config.toml
n_experts = 40
balance_bias = false
n_head = 3
head_dim = 64
norm_eps = 1e-05
tie_embeddings = false
init_std_up = 0.0396
optimizer = "cautious_adamw"
warmup_steps = 228
dataset = "wikipedia_en"
Below are experts of layer 2 (counted from 0) of a mixture-of-experts language model. Rows are named router (the router's row for the expert), gate (a neuron's input weights, with its number), up (a neuron's input weights, with its number), down (a neuron's output weights, with its number) and show model dimensions 0-111. Each number is 128 + 24 x the weight over its row's rms, rounded and kept within 0 to 255. Numbers have three digits each.
Before each expert's rows: "raises" lists some tokens whose logits its average output raises strongly, later layers aside. This comes from a sample of Wikipedia text that the model never trained on.

# expert 31
raises: "iles", "eh", "istic"
router:138123144131138173160120159138118095092125146132158138137082155129160123102090117115150113140132108133119129103135135115155145148156149158099177125144121160113154114107134127157158143128136132127112148121125115097147122118112105110109179103126101161095136137104073158071108164096159099164130109096083137127130100126133103139145143146135
gate0:076144087177140138147104196156142174104123153101118160123127118158121139147151145131141144124184094168113157116126153120119136138184115162110150112131131113110124099110159134089155157112144119113089143126149145117159133143125144128114163156139105132159098142107147094118080120140160118137170151131129146145126100119117140131149187134158
up0:131135194099097193133127106138128139136164146114134165133125160097115143139122154141105151073129175115087142149107112113140119133106150131153105144096117141156109117116122102111103153133112136156119144103106081125111150147099127083180131148150128122103104170158164131117194135142120119175101125124161145099131126157106134170121091115113
down0:141167105142111101165106129109151099141128137111096104131126143111115097176101115149075128136045089117168175143167164176112133140147129118122140089145148134076109191144118154119148097118117110111167103157118131125134150138102093114164161123127122159146135131115114121128129126101154165127108132120107073123148169143149156117159092107121

# expert 10
raises: "ute", "umb", "icks", "ton"
router:124124128154149190134146195155139109098131128136128106134105114120140159092086126125124128146116125151129129128116146090125164105116108163126164103126114129114140107105103162143152149133129098118107136111138118078140136091094119133137172143127092171138119138139132121070165191135158129120137100102107142144130135143160156150137115119108
gate0:158174104126114146128154131136158132110162171092174171120112136118172096188137121111118166151123105136158123099122085153122124143147087150173118096120119132110157141149092110121123130133122059151115102122114123109126167135110187142130135141156119113115142167123106173155086134126123162124157105127124162151119136110145089114124145103093
up0:107099117093101095135130121120127111121124105161164155138181081114138133093134144144113111111088117131075124103141147147168115135145158156129151173107104130166168135110137117122111161115118114120148134145110140114140112117122117143165135100138103149106134169147141120111150127145181128120125155147111104146117133117134149129125115128074
down0:143134133159093168142166139148109125140141131115135102136099152130133101140102071093125122180119100120151147156118155125157116098146138086130141169128127095119082103167103099076158130122097151116114133150150123116103115157177135101134100178115168154153148130097139111117120127133155147128117149129142115131139126088109157105133214166138

# expert 39
raises: "=", "Scientific", "General", "History", "Personal", "Final"
router:124124127161144130149130148126138098127146117131155187134083145156133139108127084140151102102149126154131141111132143105099136119115111130132152090114121162128132113083108121141152116114120136124155130166144078133171149106122092148095175114109086189139167109181075139125104156136145109139108095092074126147145092129149107120117139146111
gate0:113106155155155129150104123148118113163086104147104121132132127130133090148141153105092117133137111129129136142101138130130136109110120156171120136105162162135131095188125087129128123144141148118132142131137100151148083170108152149095142119118175143140172121108135091116136115137166186085171081151099145123141096145067123121136142123135
up0:116117134167111121122150190123146126135123091146096111112102188084150136107091123082119143105143088123132133132130125104149110142112117135156135093103171123124165127159124122143089126142128162110109151111140103154140157105109106130113115101102142159105106132119160137103148127151156127156102116127106153125127127137085113168174129122112
down0:127091141089136142157108095127066140093171146174123110100147109116147143142096120092124131152160144100093107113100152120108117148122135115122163193090119115127148089132111143135104116147125150151129127104112104133099114142135162096136119116091112126081138117144146147150107136142131101115135109134151138105136129142103130164086152105169

# expert 35
raises: " their", " its", " his", " the"
router:161141116136131168122190137145157148156136152122126103122103152122159116089117104142179120158159067126152135084130088124177123123150142184116142137113174150125153117095110138157125102108127123130120169143097099106125140128180089143129140115099135139156137145120098143168134111123129113161126113121115077116132142134164109125160124112136
gate0:127092112126100118140119126147120101138126101143143116124120145150120116143159132169095139132161089122165123098163122127139122137100151139136162135140124170167140116120149129111152140113123097164099123126135163103118120151136151159112083152151138088104177103147116151122080132119107128132115111103135121113142115125078144143101130151096
up0:163119129127104131067161130113160119165125136098118130126133178112131150144132153148127104108139114164114154142180122134153101116112163151121133112106140100141115140118134133124142161142118129129095111142127107161106138098094123151147104110109134185119102084162079150144123166110096161085098151112138076122155112112092117126136129157085
down0:151151142126105137170147122134085121128124146110131133146114082129148101140147139111126129136108067151128131118166165128132132142138149161146074163142176120088117132145164120075111126101090115107140122148092128137141137130163081118163161150086106185148121145093134083147111114182144157138166124118135099113144187130134121124136123118138